config.toml
num_hidden_layers = 10
hidden_size = 384
n_experts = 64
experts_per_token = 3
d_expert = 64
d_shared_expert = 256
moe_layers = [0, 1, 2, 3, 4, 5, 6, 7, 8, 9]
router_score = "softmax"
routed_scale = 4.62
balance_bias = false
n_groups = 4
groups_per_token = 1
vocab_size = 11602
tie_word_embeddings = true
max_steps = 5855
Below are experts of layer 4 (counted from 0) of a mixture-of-experts language model. Rows are named gate (a neuron's input weights, with its number), up (a neuron's input weights, with its number), down (a neuron's output weights, with its number) and show model dimensions 336-383. Each number is 500 + 40 x the weight over its row's rms, rounded and kept within 0 to 999. Numbers have three digits each.
Before each expert's rows: a language model's description of what the expert responds to; "mostly gets" lists some tokens that are sent to it at least half of the time. This comes from a sample of Wikipedia text that the model never trained on.

# expert 56
It responds to: Concrete noun stems. Word-initial stems of everyday concrete nouns and verbs after a or the, such as overl(ooking), weap, horse, hill, sand.
mostly gets: " weap", " che", " el", " sand", " horse", " soft"
gate0:569456438519556435492472439471486591520610480478471542515488456478481518573517467453527547494525474522413527608527466530576566491492487481541526
up0:430476493480518542474478536513426537586474474505488484464492568475446533590488568451502457475517521433555481459537471459482511485521486420535503
down0:450560484484543450434537540528475524511561461457459548547474448462503524461497506407486542395518499521532442550520445504484484488485486538509449
gate1:466504587524482504467492434448537529480471471555459548529506418510464480486486488486566526450517537520528418489570499552507568427402495458498447
up1:453501611527505537554497551517441512506496512518571524482431441434525471517607460490401505470527459507489455477456480534567483502456485449523519
down1:474479445490556575490511498536514470443537432530554456468497498490503512516581561550502527486519537473465485467525476523564577471514472478455410
gate2:521482472459478539494600492552473476485514524476506455514459515479428521474537511447457597405549473460541521434476464579520420509472513471465472
up2:512416551470486586564509430475477519541500490513522532499465457515472479465482464497490540476515493541546473519557620535569517519481511602443523
down2:591521527522533540521519505487484516501453490504457531482511512523437530446480455511548514404479460596538542508508512498512495496485527442493550
gate3:501560475450550575460498513460553458505508499455537425523553491484540506469581508480470476491479527506481497444518478477514526550511490546491514
up3:598498530520529514501566484505485474470511510483481488444458525503511562509513451492538543540487561517518546521515457574517469494605430494445495
down3:512503505405469402549519490493514472555530513523510419568505501447474539464410512487496507537462503445477407507513516520445510468589426434493500
gate4:490534455523541458487458476518507514538433481595488519512521410571523432448515454524494473458489520546508510524487488509529509478518503474530453
up4:442491537557535513506495528564489551448483474456553458427522546483492541514458465482582471503458541478443474547498523482475488532496472477428479
down4:536491454505456638517499506458525497477533542439483490539531483468454472474538572476507469455573547512528483534515544472449512516569606498546493
gate5:403486431493553478531487448544443446490486500558452524436469558517567484530507536506439504499580479483492479470454522472540547477489596523519600
up5:465543604420523499511500547494506543472525500525509505527453489541543472491570450442469496514493512477503499468484454509586490539507489518489511
down5:474474518515539504467560513534492500434590480464509497462443558526517472467424530494425484456478497499484517457426506465577576491460494511468500
gate6:487517488531527574489510489467498476526481517496466521523482442461488561457515490548484447511491451461504481480575528565537514544533544463504430
up6:508476482545530526451450548518536461534380461480442483486471481533513494532436468502503577440419499524541458502481452496529468576509467525500521
down6:531491475471495472482565481513520510491494535448469471496475503409534546594451540499490491546501526536519435452508441472493511462401457464451528
gate7:488421509507455489550458522504421511485492512433559533576515393514491522425598497515435504590465513563460477483483460558540538504405516445486548
up7:444508486451493447475510476490472543522510450419466503563499516486461491472485534460508470494553497457446437461475513508544507508485554520485501
down7:558464504516475502578476537529512534509531567506421544517478554550461482483523453515541464563560425572472511514543520510522480471489477518467440
gate8:512496488479455546546442443523463434499509523503530590487525544500516531513461467532446481564471506485528550517470549572523536457462569485508490
up8:399470567483505484488459458497482456485531476513552569483445492512543459520488532493521544505518552514443438522518438503432481497492454559507548
down8:461495492516496552475507539519574511557460435543511499493500480478461422471493472456546574524512489510518427509490520484494504598464503499542502
gate9:465553478486545452322491554449517385563457501515495594500457547486454557469497446507484472590417479442475523471526565483519461492512446478455426
up9:522475503533488493431447498479478512447492421570450487491486432472492484487447513501582510485527521534534444484448494513513456502478523467527550
down9:494547471546518531515560499543502535514486479478415483493475461490488490536527478527493532428473483488528505495427487486502502521474510572480514
gate10:465425453558533516513456530533474456397528479538554540554560540552504536540592529494507492526482455518590521534505486470474490560484565566454494
up10:513480569504545527479481527469569542547503512507464457463548410507502485491377414563467503474499527534470484491495402495499522556486430489590488
down10:454534528496470576441459495534523509567485484507498445504437535543507483479454535566532574473488478445460520485538478487546493486518498434456481
gate11:501481429508502577426528525435562518513481502486508525501515507485583574504576520564511446543457560531534535534491522476505411584556485443510537
up11:500451450442493436490479575553513488418452446478495496517521505433458585439581558511443462466457511467504533469470518495572499616569506451472512
down11:478439512540487435447487491470491514471446479545487442477509464463525517542427498474474545576478490471472493486478493539459462522468526485537505
gate12:522569471438565503458465534537453504544526533562416459518534497567481564444520561551444497445488502423504514473544520443510460509547541450523508
up12:489523528455582486491470433461544496487547505507534491470541505513474552511545492435561369501549585444509496475507485463490468528503510531471466
down12:512556524414461485489437481449490461484517524467436521529492455492484514475498457493484511517453552487444479557584440468556469504524456486538467
gate13:469510494476484480451493449449405416500470519471516530466492505540483500445563523533481582530490525544468504469537480518502462448474536553466497
up13:439532446521533453473482529511533525552440505581516516472461449514473520523548467522534508524453513534459508482479502507515538491507527494524499
down13:495533489499563496438525537512522489493484578435557514542521528511516562478586485504524484461529477563552446566516536514560462487521487529491449
gate14:538572458453447482492533519503484502484557463509488570555527554388432526532476551533475482501513554523412487534518494520572513398506546547527539
up14:494507584496643517485469401516544478483565496493509506499431565449501511496500488475504482488529411532519475468438522461575520518461493456460489
down14:488486483477516549436465501532533478493583525521479440485528551440476496604466352527480450442460540522415465527477491497458520556513521460497488
gate15:495536520482356481478556604474469444552514495491505560480546542517547518484514515595535498560476431529525452458530464479525461408512529513455496
up15:513492478548453617525564481512478484548503508526543535477434448513485428479540535478449433381575454466513496529442490472403549454496527482540501
down15:491521490557467496453520549443494431462478482582543499500470490495600494484582461515502506516524516530486507465461566555527600535511459492413532
gate16:402512539461496417499496550490579463461486528551495447521547564485470515539443478558485529520444550521476532506546478444426539468557491594492559
up16:499489531459548484561492460478556569447436472544500549455560461442424456489517535475512490578565514462470511458502491518583543443511521547428466
down16:474567493506462477468475504477511512435459468552547563501532533472475488475473589418453545503496474485543466483466490546490510459470475522517490
gate17:541473535444476530492463536525461548511471469452572525466502533496494466419487531524510488502496548478537508531589496440534540471507559562523501
up17:562463421570468521431507518478443489503528512511493480470474501501543533511516614481517567474516492526479469519557524482543447463448570519449462
down17:478518510527492534612483512528536454495536474489528470523534522465486437487557484527510531533465546561500455540487528475400481446487454526534506
gate18:488517453494525512530466543471571458556454501530482504493545559527508509513408537533486547426510447426469505506564497446532467506480489501472421
up18:538481472462541427567492458594552528444503554463486495588500518472503589525456560508509477482482558514572555555454397494494511481503483426560468
down18:489503482476567467561482413502423487492475419522534539514580474510536469511496463498507563440567571529440497492461491511493480481435451515551401
gate19:509416504480511557499487463503496506470425538560442538547517501454484505449552487505493547503482568457482513524525528591558542458570458551472521
up19:489494489553602509522499423496430482558529385450446491465487550535477516411549531497520476542387517557567540490517507494566469494478570466512458
down19:532513473543558585513499425520473446492466535492509462440551506613527499420461538492447494535549509528495495508380422467411544460448502533510521
gate20:531524506506530526463494557497466456452498493539472486527507481397556475494521460471433569567561441519465545480501516526561523438534485515440494
up20:483506530434465485546492511467525500502523506445521503569445491405432540435497492423559477504538496489506564520486515443499471499543516543497495
down20:508524500501474514522426477533481516519584551394452461524439509495448474470486500457579523452493547536453506481554475491425504386491511537474437
gate21:479461478491496520530481523474492477545505477524484486535570527512476421461535438472460564531471510483545496473523471477548495512492566578458518
up21:487525441521541459550554435543553461549471517525567426493458420465545551493454534513559511460495506494558479516452492486453499519506443488462503
down21:417482572606493564513530470514458510537499549519439511550498480514558494547510517508456491523499472452501502443434468510442541586432411448460520
gate22:497547503483503543584475516597528523569490523555558563469569531561481527490506534503527499502418560546531462472517478457480508570437522519491527
up22:453491482489449486474489463510542520505490517534488502451444506530444513452472426445572521448471509489543407496542508487458594458494476463578497
down22:478455541506556528485473543442497541424480433497460500522471461518574494515478538523563497454523481441529517493470500472440541435466466514549576
gate23:527507466450532563494486481528433480463462484500504514562460512478545401549488484457491567519516510461539477520427475518472611480531515510522460
up23:487449493470565501539532508466490440519560504487460468568495555516522477523519466448553506498537533541554479472544555497492577539482539550500518
down23:492474483491505486564505483497497473494516489507493487472502485512504448533498523569518498420409407497514461467510480504500494496501505515538412
gate24:427463503469468477494545559523530511488544448444503493488533538520472519518525542499509463484524450558489512431461478528517502526568485506534451
up24:569519522503526519462543455526444513420496503570446491471508548508493469422465508533522463529557509500500498530501497474523502524483455478517615
down24:535471566479500538424414505569499483481499513536462533482425548533458520447529489530450579499499523462505522527504511513489534524463523567502519
gate25:516592471444439506495544513512470492554479567535550509507522546514535518481466457446496505542557527526507549483445414532511508557480532489469450
up25:570531499436488577463536487514477438466495549520460552505530549421560531479471440550522500519488494508525490418498436426555499560445463494462466
down25:564493502442526533528480513415532482517439438422495504449546525506551459547458561512503489520506519497511467476503476475511503521471509515494504
gate26:559527488456501462527526515502514515522568447450489535485476539571449450498533490492410484519465430399558478434488537496500520519488465532524477
up26:500483572435495532457504405465479576467494546540525514440541562466523513500520519530474479480520459439487491489491497509419496555444451502495463
down26:455456446407594554490533469451490545476530569481493514432439471487459561580469545525437478471479487515444478554568483481494521489469458548476481
gate27:526425462516429516501485564470491447556538455480545475434523464595482506533548521505499486517497522556501457505535513578559568505510479531471529
up27:455488475531455514468559486514533544521510478463535490503442522497484496505516485527460552484456472543585472499530536530602483511527564503477607
down27:401536492581520484545458568440549513571529459503540522487482507550469408478515520459519508504469482422556489483503536539517503485563498445433508

# expert 29
It responds to: Coordinate and decimal digits. Decimal digits and degree, minute and second marks inside geographic coordinates, plus other decimals in statistics, weather tables and election figures.
mostly gets: "°N", "′", "″N", "°", ".9", ".7"
gate1:520426538529464457523435491534536572526495488506472533528529581482518559487540481563470529500533563534509505509570506463531538531518510500509467
up1:550507492455522527445544531539480479538510482526492403467512407530446509512535489458585458471492453514568451523511567475483569567563484507559479
down1:564530488432555580461555499567499492456434538523503532457484577486516521457442411553471512486508529543469483440499516506471533504478431480545584
gate2:485545464544598492535498498535470445509504452528540416591520587471531504473522498548519485570515481513577532530534644506497532537472436526481571
up2:454481518410470529417470514470507553546510511453468552447513519546522516470534433542476533436558461482485435502503514501530522511545520493521568
down2:470468477540473514498521560541539392508469514424473502468488492377530535528459441524451461493452438533414533477499409453453505493522528474506527
gate3:551513448506496500562476499501541506491519446506563420533506507467546537488515602476427607494532530479476494449523539461536574515439474567471452
up3:519541413517478489481539505524496450492452487493463455498455522450469512573497508480569471533484525560456421450490475544582450544507456551481560
down3:455494459532431522443515493546499528559478456451469508518417500492496538500499580463468512582502500526494515554537480522566557488457541514492456
gate4:494528527512459474461484518462484458555464578488528443532481540564587551529461495534542454481500493577553544460501480539546564561539487452545509
up4:525464489474522465492521472467528497531475573468492513532584443530565460532503502439539490449469513538579539510507470511479509559485545512597480
down4:466531504611473551495545494502487499556456471463515586505489544470524508531502543497540499426487522515539507466523526501514502559471505542477533
gate5:496588577558546486470465542521491487522409535458495490527558527474522473498535458513565502528536497521458493483556477580475567481468473516506531
up5:499502459477468470449551554553478474510422436571479478558498509524467530580515568452513456557410553441478454472489515471552501543523455543536559
down5:505443475570485381478571481523492544516576468488440489494484519500536519466517474471446497517487566538505528460508494461516493543505521427499475
gate6:468571551523454535495494507545440507576499499455498489512534510499490458556508533438537477504517447467483454597465550509525535478464525455544476
up6:511499513441544547515511462418482432491460458487490536562425479467492503531436532489463515504478516467540537508504528552535549528492506548543535
down6:483526445466552561488520498502472458519437525483460580537492495450505452492535459530512464535539581479497495518462553463443480456448563534451521
gate7:496496553490444491474493481478539465457523539484490529583527496502449489541437555487484474472514501452505507505511502491580512559500498422506530
up7:470515512490540599470510526527503473496517502465494511490502510552501486486469490533536366458478522524458547538468585518499451572473515490535537
down7:467437500492478533476506420523483443639468545450497558512533455485452461461501593423570491462489480494460542468586552447529582453457489515518555
gate8:460465553590502445507423442527461502474486485518536456501490470413556497590455520428427468480473515461556507493449467457478559526427499444511477
up8:473414482490523606499463573498550535512486499530499432452473521528502504516488546516510506475502501514465515522448523494475516504407534514401532
down8:497606478475527475530467544507519425545491454495544516444475471538486482455460540489461534544520432560515478544487468494533465539467554559506459
gate9:442476560492583442474609483560488544481493489511456470506471479499557478618495526523528539440446548533502548507527538409473462562481524512553509
up9:500545467411511444547433561473532493434462395515485477448499562549543461401547464505473428497506537476468541503408582546520572498496515534511486
down9:603453473441529461469433514535538491522509532499465507471521542418528459470479536472521518556464497489394532505541501515497470456482447468517516
gate10:426462448439444367543487494441515459459440538552489516496441488500520532527558469477483561417516516404557475530500520488502570470552434487566521
up10:487509471468477521532434385516420471454447505521560467492500501540535418520487518450534500483546547472461452531512508489598513454489496465508537
down10:550494470466503480486564453480508495522503472491519467534433473517472499489546552465479547445522508481495513552528503512537512556535492468493494
gate11:508527525448499525484409453502477518554439486436487530526556469538497421444523523458495529494441493455523536537545524537436436464459456510504469
up11:456418468545513488547489462597533517592511511486481438489486519508556528499493523529449507510436441503452525489524492452442420529546464489502499
down11:548493472448530507443580566481481485492480508528508445543450475418560519508584469535533480441483484581519547563529460495478495494508543519502467
gate12:461407489587508518445460497504512526530458607525507445540509478485468542522475501566569485511480403474614572564463459535532419484509511492473529
up12:543577603434520432581481506525490440410514468478440491504491464498513434482549502511476580452510513499511516532476529533491551529477513479448564
down12:503480511399487432500558551522444498474472436520486480468498557580500474511544556500548488561532552444478498519509538478499509548434517573553424
gate13:510489552481550404516468505526515485533465503562525538502455520441516533516461434540528520539525536514520440474469468483564476483553570550536483
up13:494484496525525557462513541474450478568518462513477484500504491504475508518513596481495525526497480477427557451539531543542527508511451549514477
down13:552498439539550490573454552574516491536449510458415477515555468568486497487545461526490478530496469430443444536518434550517532424439515495492510
gate14:501557527499459463573529454411503480470520473522490451473456489445585485424542612512512517530480409445454577502488508492506523508391516492450518
up14:501363628490401544495473570530450509519496487528488492473480482475467469456461552455502591555457498456510482452524498445420480425488525561473514
down14:411530558433505513526534507527471444502585510513505480558538535551562465452582501462409479495542567549590465478491497467525499429460461467442419
gate15:484470485525484548501523499537451527532520503528485473533477497514496456495536504520422432519430485481533511469583485531511490483514542516570444
up15:472530478479473430506537523528541476525460444535447445521519498485512474447460490442436549463489449522537500560519480525459460511388431447460547
down15:484530519513525491469512438480452533502500509490501459504478500499477507476511520441555505534463488518522476465556470533506477481480535502516511
gate16:504419434405545503526480479496461509567603507440507510456538489449488514453506561416460484499508504497504536508494533540477525465518464459538494
up16:478562461553516490496508549540486481433544526537535458539464534561494512491519511469549496512495556490448496500527494459506501473484552531579526
down16:519491442528529488491526453509521496478518546531602506494528599515417487556547511492496508470523488443532487486556527535500572570506471483490477
gate17:505510556486501472510462512424529487441455457511470576472516451427475504509498525492465526536487501420525488488544526531510566502479489519607534
up17:489447464409497429457556536482557495542529476526458589541541481512436521510524515486509457478525478482479484488511521551489523524440439474494563
down17:471519501562419468498478501434481526482453504457549515389527458490492498500478442434502509542490490448493484503494443470506462522482513405468485
gate18:550454545464458466421574516527442507463515496492479567514527494480474568535456536458466490502475498506414559510515515504479530496487465471484476
up18:516522555499432481503519478488484540440534414563503504462445525550523484509554522447546518530596497504465464518526486474453469527592574443470524
down18:466526509517467502547467531502511498501561452478491404545547426402460538473511539518535513536490573427496458540412477470484444436522541528492535
gate19:608513495592548556481475498521481415438547514503511492500522492441501503538533423496556461499449492497517531473478515481479489472461518517511501
up19:511494518479449472511465465556521457553554543500504429493497496472507552525434495501518529501510504541524512515467453499510494497444594449493503
down19:525541449597464532525582444509476474486490495516466487479500533493465401532513488503494506512480440476517496498517506446513468478545563572515523
gate20:533501467626531497471468509454474548519444515521555464443511577517498456513508472482474441449508492412474555509482495556475479515504469478508488
up20:530438533441468578427445496488507411443519568497472475483465519518487514502529553506515528505457508491531563530462469561499580514521493556441488
down20:503469486461486503510472525417528498478495537436492501470485487515429396515556525486497515497516505545518482526465405529455525481454504462515428
gate21:525460509522484453494473473442477484576506543498479433446481507495501466573457513434415570443444546523483514482526478453481408489510470543528399
up21:552523510490466529513468482560466536516530521506617430493544498525501479450526537515530499537499479557486499511500481432479464534458517549516471
down21:475481498500559483516538514465517528489517555518425553515529430467462531526473507464508507490443517510446447487477438584578514581500537435555538
gate22:512491499480462526515486505456466558508464475498506444528454433464549505560519487553602487492499484598571446564486418531595431477584505503419507
up22:508472452519480477511521476513463418472502493467533499475503468534460486469554543435452541524471441411415542558463521466550489462539492491553537
down22:535450554474508496558464471491479520509526488519549524472561526564469520486502491517505499442524527449462553497525471496506542489494537503494528
gate23:426539527540500490452488460483544520551532586502567474512475448578462509555508475575509495514474546455498525526532471527487512506507540485566510
up23:597451527494458429536492444524567504537498404496497549511546499468548455531430482578488559528561551493429451555492527511465508538520496497421464
down23:471532474501487470510466470568558441466511486514470519491479459536568505516449462559518478519504435560476487499448545508503460491502506473511477
gate24:403534450473481407528518541555536517486381564462538427523521530482500504513487513465499453543545510451510453459588477446482457569454442536563438
up24:525549518498475527511471530547444476456491532502465497515411457493462492510557580477544536475500495493583549533528522516460497520513556577461491
down24:510535551431467516594456460567454488501532479569597496489527472468553482497496544522555490495506525361581499530466512488444484496526437505448484
gate25:542477498550510523426527508589490555623462489497489542494479458446512406437487537545522529513457558432531438513501490524466491508502493539489498
up25:504507423545578525580494513440514491492492491571498492475505486531551520532494545496503541502512526445446510475496492544532526594474468540491515
down25:517470489528553464487532585484446476549508483541576457508534509497522506462511505445491469552472482472521536507548544490495531540460541501429473
gate26:512516435468566457547565477507471487529489545450449539458411483489470530490470532427527437514571470561494468589551531452556500478510511520563496
up26:593502404492436546524461474485489454483495554447480491561503462512555411536456512488566433496564548459534502449518485520496488524518556466504543
down26:508514430432499516515475466474504531452467543479527491462483525479508525522527565525581465449472488546537477592493433551565526480506551518460499
gate27:501554509444451464482454438504550496493561449482437540513489503506491477590460591511533571482442481461487458473531512534422497470518487496435470
up27:477490396449466429493498453445480597500476438451536475507530485439525551542497559449430405503449537512483472576589525489456512471480459474494473
down27:484569576505440509534500540508474487536450491455505476440508524522454528456521474499539558472527398555518504446468550483530477523528516486567509
gate28:398497548448516494591486449512546505515517572537488519571487528480502502439613463491456536519519589495494561544553483542534478477486448590464478
up28:596480475483523444427467520488491440517436498501493434500592537527476483430480473509564459552549422473493410464484498549482474506570563444528524
down28:554458500470505495485544555573468413487537537453490480496512578522453567458462487533548504523476458452516488509559530508495485543525445533431472

# expert 52
It responds to: Sports and league terms. Sport and competition nouns after a nationality or organization name, like football, league, Cup, Racing, basketball, fighter, in sports biographies.
mostly gets: " Racing", " footballer", " football", " league", " Cup", " basketball"
gate0:516604474486484459592437533463506478536540620516454547479437527492487586504494437476489477545561498498518544517561492506490490479462498484421527
up0:532488476524540450484537507453501508504491549495463422485513472523478454501539474528557523420522519544486491468519487488486411504536491497485492
down0:489480522439446519465559532503461522434499411510416525544555468587470486465499550513492495488469461488477506545507509472431526475536468490530552
gate1:551512531476497559474487513496487483454414456607510480517500503484454494453492593462517443550521532510458536475471428512512597480485578502503485
up1:479547514495519571514496529500480566473492480526434501506495505499485489478517458501543490508533546454503506510516467589506485579430524544447545
down1:547507461463550490449480473497438478499535523498452510444499500507478543534456536552512518494483441494481500513498554518527526514505538506480447
gate2:462511498537484555546424469555531527529493522490526545486423532527440509456378487552464512453492464498514476507612483428464502476484529478479503
up2:527629474486548497513466503548469495514473532539481510511433500537449515456505491568398505447509485479494580490510499532509521507523550457450504
down2:457515454499525550536490489472487507465520492497523483475451504470512581478479540516502477374458520512533479524590487483570509511502462480445517
gate3:437456515510467538479523467504484428511521530490520516480458513447511502514473536462444483483512516470478530536482543493483558482486483472502523
up3:548461538524570522542491508457516518460381443533501585464488515507522483523447460510475477498568543529555523433458498525485517554539477532567472
down3:478504418492546528551540514544459494462555491529441445485459521437536538443546501509420495491505478536502479508491410497568518456615529510508503
gate4:424475491464511486479522484601505581548534491516458529516553473406497471538507533522539512401446416472513491530504522540496503430496503573494544
up4:463482455488502588527523477392472456405445427471543517503467535545470509483447460497490524478466535539472520466550484431530489547525478522494560
down4:409463528524456462441504471580458512438523506462520458477434495456512459487474489526565527380467466468466466493467457466494512507447488543547549
gate5:511525495468519525452452554539574490475530484444524586513532513523504524491536497499547567472540517480408508553410498497448538498457519483465472
up5:489526410466526536399493490551525472478523489501468480474474578502596583453492542537523494502534478461462515516513504533497515442422551470515468
down5:506441488532491466476502462524479503423528479459513510498391462505560451579518607517492486462571468509503461483455447385495508546396516521505435
gate6:414501430511516484503470464473545550535495484538516470482518500426532487495470480481467491441544537489458522536541442454450443510551462543508430
up6:449510538496531460552505503452492496541475508522503537445476510525441456456478501507477375468445515508511524521494525541607504487549508515520535
down6:471468502624465493506443538483523478404524470534463481532454431614506519528550483440495502511545509500471479440488516506497473489477541465521594
gate7:501445495528501442484544429477521496436601466493541461473542534460478510572485506550490460509508420525466381521494453523500444491439476559460539
up7:493502541471454481483435462495535496513478462513441499474446496483485510497454522548537546572434585515480494572478519475452537573539460461529581
down7:508425511484521553502517465504456501442515436488470523532513516544537534538452490502508490478503506507522557471469515468480530486525478445528502
gate8:595420470523503502561519480547469525499560518492601518429513471473485502496585457537551426468498514545544469464523544504418500530531549492571451
up8:470516587533512482512443502524514450456461505586446510549499520468522487540389445535528475469529504515455480417461468511490569512545460534637459
down8:464504555441491552462489542500509472510458476486500557530555476502469563532485522545452506560513506447454514551454419494537499531514470460527493
gate9:486475482567463511521536470514608499441515525510515507429492517417526562549634564584419447451561427613519465484484452500477483480510481523482499
up9:602523455546569515459453442509511477480571553480499459491548511451526521473476461414595464435483549612484507552496569504544423451415554552503508
down9:531508467551455519536543437509552457516523480458534476439541622516477518513573462444475542477452454477565534524462542518480567432459507520486453
gate10:495567551526545426612498454491418485522564463504507482505558477517479484547454437607466483511415462492436517504517503525505525506504529533468529
up10:534480521538526570515507518492469475477525464499504536532522494460465526484528468517469540497439450482481530510512404493505512526482529484448513
down10:498542441536574521550508563481507524508458387472492403466550504536532499471473494548473510534521523412480510510580541478503467438522426496492472
gate11:518490410530444544514530534487517497508489453515454491508525487425499504437521566470495511482516516414528505452524437461440510449473501557486475
up11:484484494556496541419524489510569476419568474543529447501460541459493502472515531540496549558457491502508520560550541519486502524566499474501472
down11:494482505578513467488503476494554539552493517456531487508526500494506495498509527516513491514541514482496493541539517471472558586439542464527455
gate12:518541470545514474437516440488551536546563479503479513507554533559424455591451493503503525493519564484479434575500474450472475493493557511529476
up12:457526521491518453567493480536475489502517469524509520482494534541424532603489523487556485471447531512536484499513487455559532435480517458477482
down12:480489489529462541505458488510495539581463523499600511528418465422464571504570559489520539525544559534501449473482459494583496526490511592477506
gate13:489432506469521448516490488540541481466560491529462477516563533496577467502515447528475451528528451521496538458482493453523480555474553493456450
up13:476551475396493536478506521513570526439491557423523472484479554472472431499434478394476496549474473542408563529514516522503533494484509512487534
down13:537478504503494562497459529506515467395524506512497491555506530451504507507503497462477516439526514504508475562517431482417544456451544558424447
gate14:594505549575495476533515451482527443494430462528524511538514511568489466492461472559574475595517488483540490488448433545479510509494447427460521
up14:586536465504522564518522439511525510535440509559519519525599473547447454533451491517498523466510571523550508530503524533489590513527500508544548
down14:571502484575463456455555505492471546561479464468534507499516443491449494524520532488534498476557511562521482469470514485513481433586496497547455
gate15:483516506507468491559477500502456573548491498486463599514480559505408526520458465460498494560480453502459471503565512478493446468506518558506562
up15:513523506508477431477451486493483534573510477489532433437454472579434587549484489491498465460454444480461520520549556552489478461551471401490578
down15:482486525502526523482518533550485516529495440486592486482521529551504459535567579476481514486520462509578522482498475507540431488503562533499540
gate16:425518500558475465471500569459522479479546472557478560491526518461420507512548423497491438481497470529461494577464497516541542557516468514479509
up16:545461495469508506527463450482516496507441498468512431489547538490524514471479573558539581506504533543525504455523484538516445519472474434496535
down16:503537473512447509537409534549496454484466467511580474502535528512494467554520510490467468499625463525508497560479516465442499510505435478496475
gate17:467516525498492531532482430510451430570519475508540442530471502552476445446543455520471485455506522467529499545478472515535455528541552426429401
up17:486539465491499423514444530513454491450460510414516507514531470458553547457509509452508475464457544484495401524531464502494469492503465497498475
down17:538450510537476457472498571449463526457448516540465515441511550542447473495585523508498531503464448551480477505583492455429488400496480529501451
gate18:476485481517515517493496558592545496481470430524545507508521502399472549506531516505477496466502546557354490437472530517498505487535569454527464
up18:517428493467455554468466434419518477482461510537564514540457482526457461444485492514516487475517532437482495464519533513538471467516554550533516
down18:536553514549406553506477588466446565427496398506440463482526491528438469500482556549496470529457471484473457463452478492499515542529512511487510
gate19:476468468429406539526447550504505478513434455467489481506520491542501485431510446514549510498574500499444576537537446485462610505496445532490444
up19:577532516489539515475505533563532552533544526564481554518584495510508467492525479445488515468482475595460489418493498501460493519540525519466490
down19:503471533493540495481524573399503519530465505471447530516521494472512505519419501539440477538541529476536517465509484511449465454569606556476403
gate20:538535520470556494441591541504509474516528412412477510410478438425553517479463389530522510520481475463539589518457518453514485509474549485480456
up20:485570552574535520527487473552568423497406436465571548509536464480486509526471495427547547497494531480542489566451518559520534573542519447576553
down20:485527472529475541596495552588490547474473494522601478503451528559524449426564482521500510497511501553507510459490479520488488544500503476513439
gate21:470461525509501501525493482543487500588424480563515524470516510474512583474495474453515470456536436464571469553510505492486487490506408449464471
up21:558436485513541545476513607486519456461598497508544492479515520504475503488471521464577559525501464440480515471457473538497492519517542440516527
down21:450529513487494529512460523426492501551526449526530473454432493449531471501473492541523533508472538463470598443397529487486582529453505475463500
gate22:488394547443538504458575483573514498556502521499514467508497449586452443550550493539479468474483484535558560504498485507376514519467526506546514
up22:511519450522519506513505467423497437502508533510450544507572559457565488545455523499529508491484547456469471496472506483502586459551492484462481
down22:515540459513463487478604498491423479394478469503508570527555509490516518467473474480527584502508434519575459412479505470522435560545515527560527
gate23:524446480523568534559526539617520478482445467556486558476431514505432503466531538520537498455490531515454480471511481554493482528525510520496477
up23:511492495457498517461449478519469498490517505504495520466474529520457464491422531552540559432541585549487432479541542504498514482512491464544543
down23:545468518577529479510512535474447570539477462530451493476584518484436485538523550460413485539552569538499567511502471518539428407495522526555492
gate24:479508477458455553465468509516495511384473531509480477500522540482521510492526510515485432547514513501456561541400487439545542514497544549528439
up24:528447565532478507461486581501470509476506496520569502481546471456442503489481463497445408510425492476464483472483458505499516434598513509526536
down24:480487534507521497504514584541476500492463518583470467566476526455518481452390579503442503525461583505465550501504535577469437488472475578434489
gate25:457418507492513550526492490456439494519549476488521470436447523499497589467560538517480484447547494539554471467513474487501539518427388524530492
up25:478485395520460468464464505512458510443531578588556525468460509493559487527522470462424500471484442556499513516463490465512530526537490526437519
down25:506536508516515465510589504510505571489515474509526502469483466505574473492454526491450515405478498531546483475494502447442490454554494489556517
gate26:436532441464470519480459554437486505597473464481438542481561460532470508517496522509542524517509458502513520535455546503515557431494501523505469
up26:468528503517456520517495465507474431521497504566573492478504462523480486528491527584541449497587514525478519579459528534486449486528466508517476
down26:459497566530458526516454520527458559526458480489530494517442589426432506514529487474511540471494526588436586568517468546459516481504500526547491
gate27:486484494503514501493513420475537515520473582508470509484512545514469543474477576464508566496500551536615495486547468539520523482472439498481494
up27:492485486514459465553564498589473514531513550470469538552514533487475544448524498526499570429520441519578599536545503494450509550518495488543446
down27:461466426407492493497534537534518507550464484530482513509478553495482491473513602511494467449514560482516510483504446525505523559449479561481463